Weights of a small mixture-of-experts language model, trained from scratch on English Wikipedia.
Training: a variant of Muon for the experts, 1695M tokens.
Below are experts of layer 7 (counted from 0) of a mixture-of-experts language model. Rows are named router (the router's row for the expert) and show model dimensions 336-391. Each number is 500 + 50 x the weight over its row's rms, rounded and kept within 0 to 999. Numbers have three digits each.
After each expert's rows: "gets" lists some tokens that make up at least twice as much of what it gets as of all text. This comes from a sample of Wikipedia text that the model never trained on. Tokens count by the router's weight.

# expert 15
router:444469483550568491495452487523526486525474482543553532496456447488493470481464510529471405564443413534563532482480527531467472509459404466577497467562511488426482468474
gets: ".", " |", "\n\n", ":", ";", " ="

# expert 2
router:530572452466524518448546491530485451449503466592548459512558521506519443489476546454503554471490492498488566403508458570502476470375475449510657498570546509399424456522
gets: " in", "s", " of", " on", " for", " In"

# expert 7
router:583514436499523522421479449559478482539557380515403461500528502387434478570450385542498406489493480554483445528482383474598516465522489502478498519558531393568555538380
gets: " was", " is", " he", " that", " were", " He"

# expert 6
router:484489475512422362404544561556600504508520461409511556477410603455488567584391573557555446467510532475525492511562530506537506515467496589583567517473496554492522531561
gets: " 1", " 2", " 0", " 3", "1", "0"

# expert 14
router:528542578496516525557441565592499534451470599413458454440411510531505477475578556384541469469444612384451539428504408523452579468564487590510431499529598510475483460527
gets: " a", " and", "-", ",", " the", " an"

# expert 13
router:480462449559388529439499505511421474527519505480497492508493482508507545447525474647514525557520504469496497484474512572479471493547508414534530531489546509469469465514
gets: ",", " as", "  ", " at", " –", "t"

# expert 10
router:530578516461445516544490602418463486527562484515461550576485513468647605487456541542460533522527427510577524479557550540482450504403511539553505525502461454532540506430
gets: "=", "'", " New", " Al", "W", " John"

# expert 11
router:590507489547549591464488465515485580547582563428497467528525400584460410395421494537506513480442497446513521511577527516534496540515450490538451511534481581433540567563
gets: ",", "a", " States", "si", "ta", "ia"

# expert 12
router:414495459478498446522539588494492490535551463481484470451362515389514501536615516599422425553498507529566541557467455485440596486512534616410467505483491462553504491549
gets: "-", "\n", ")", " South", "d", " •"

# expert 3
router:417469458525669446508447492523530487403563556514455477522517450593478499501505473422537552488503587443455487454501433552452518551519532483535460439467437569522473535491
gets: "\n", " |", "|", "-", " h", " Mid"

# expert 9
router:472428477517448546448499499444505511554548460501491496577495569591517428566617447480451489488515455553503532399539512445599559520526519403542514514474431581409500516449
gets: " (", "–", " \"", "  ", "S", "M"

# expert 8
router:566524529541476485606503438536561470565431588466477540498535562457453539508477493444449578418514616544521507537416446463469448584470502539487457598584549526712446485457
gets: " his", "s", "ti", " her", "–", " their"

# expert 1
router:574497457528458531527472479500481528418441553524508481439447544574485480478551496483495554522532528533418524623468568487405466460513539489366574513522503457450409498483
gets: " the", " of", " and", " The", " by", " with"

# expert 4
router:579509508574496517485494435569527559493503488507543508500616451444521532464452555533501596518506489559522471534453574504481580496550481478538455427491524355490584470470
gets: "a", "e", "o", "i", "n", "y"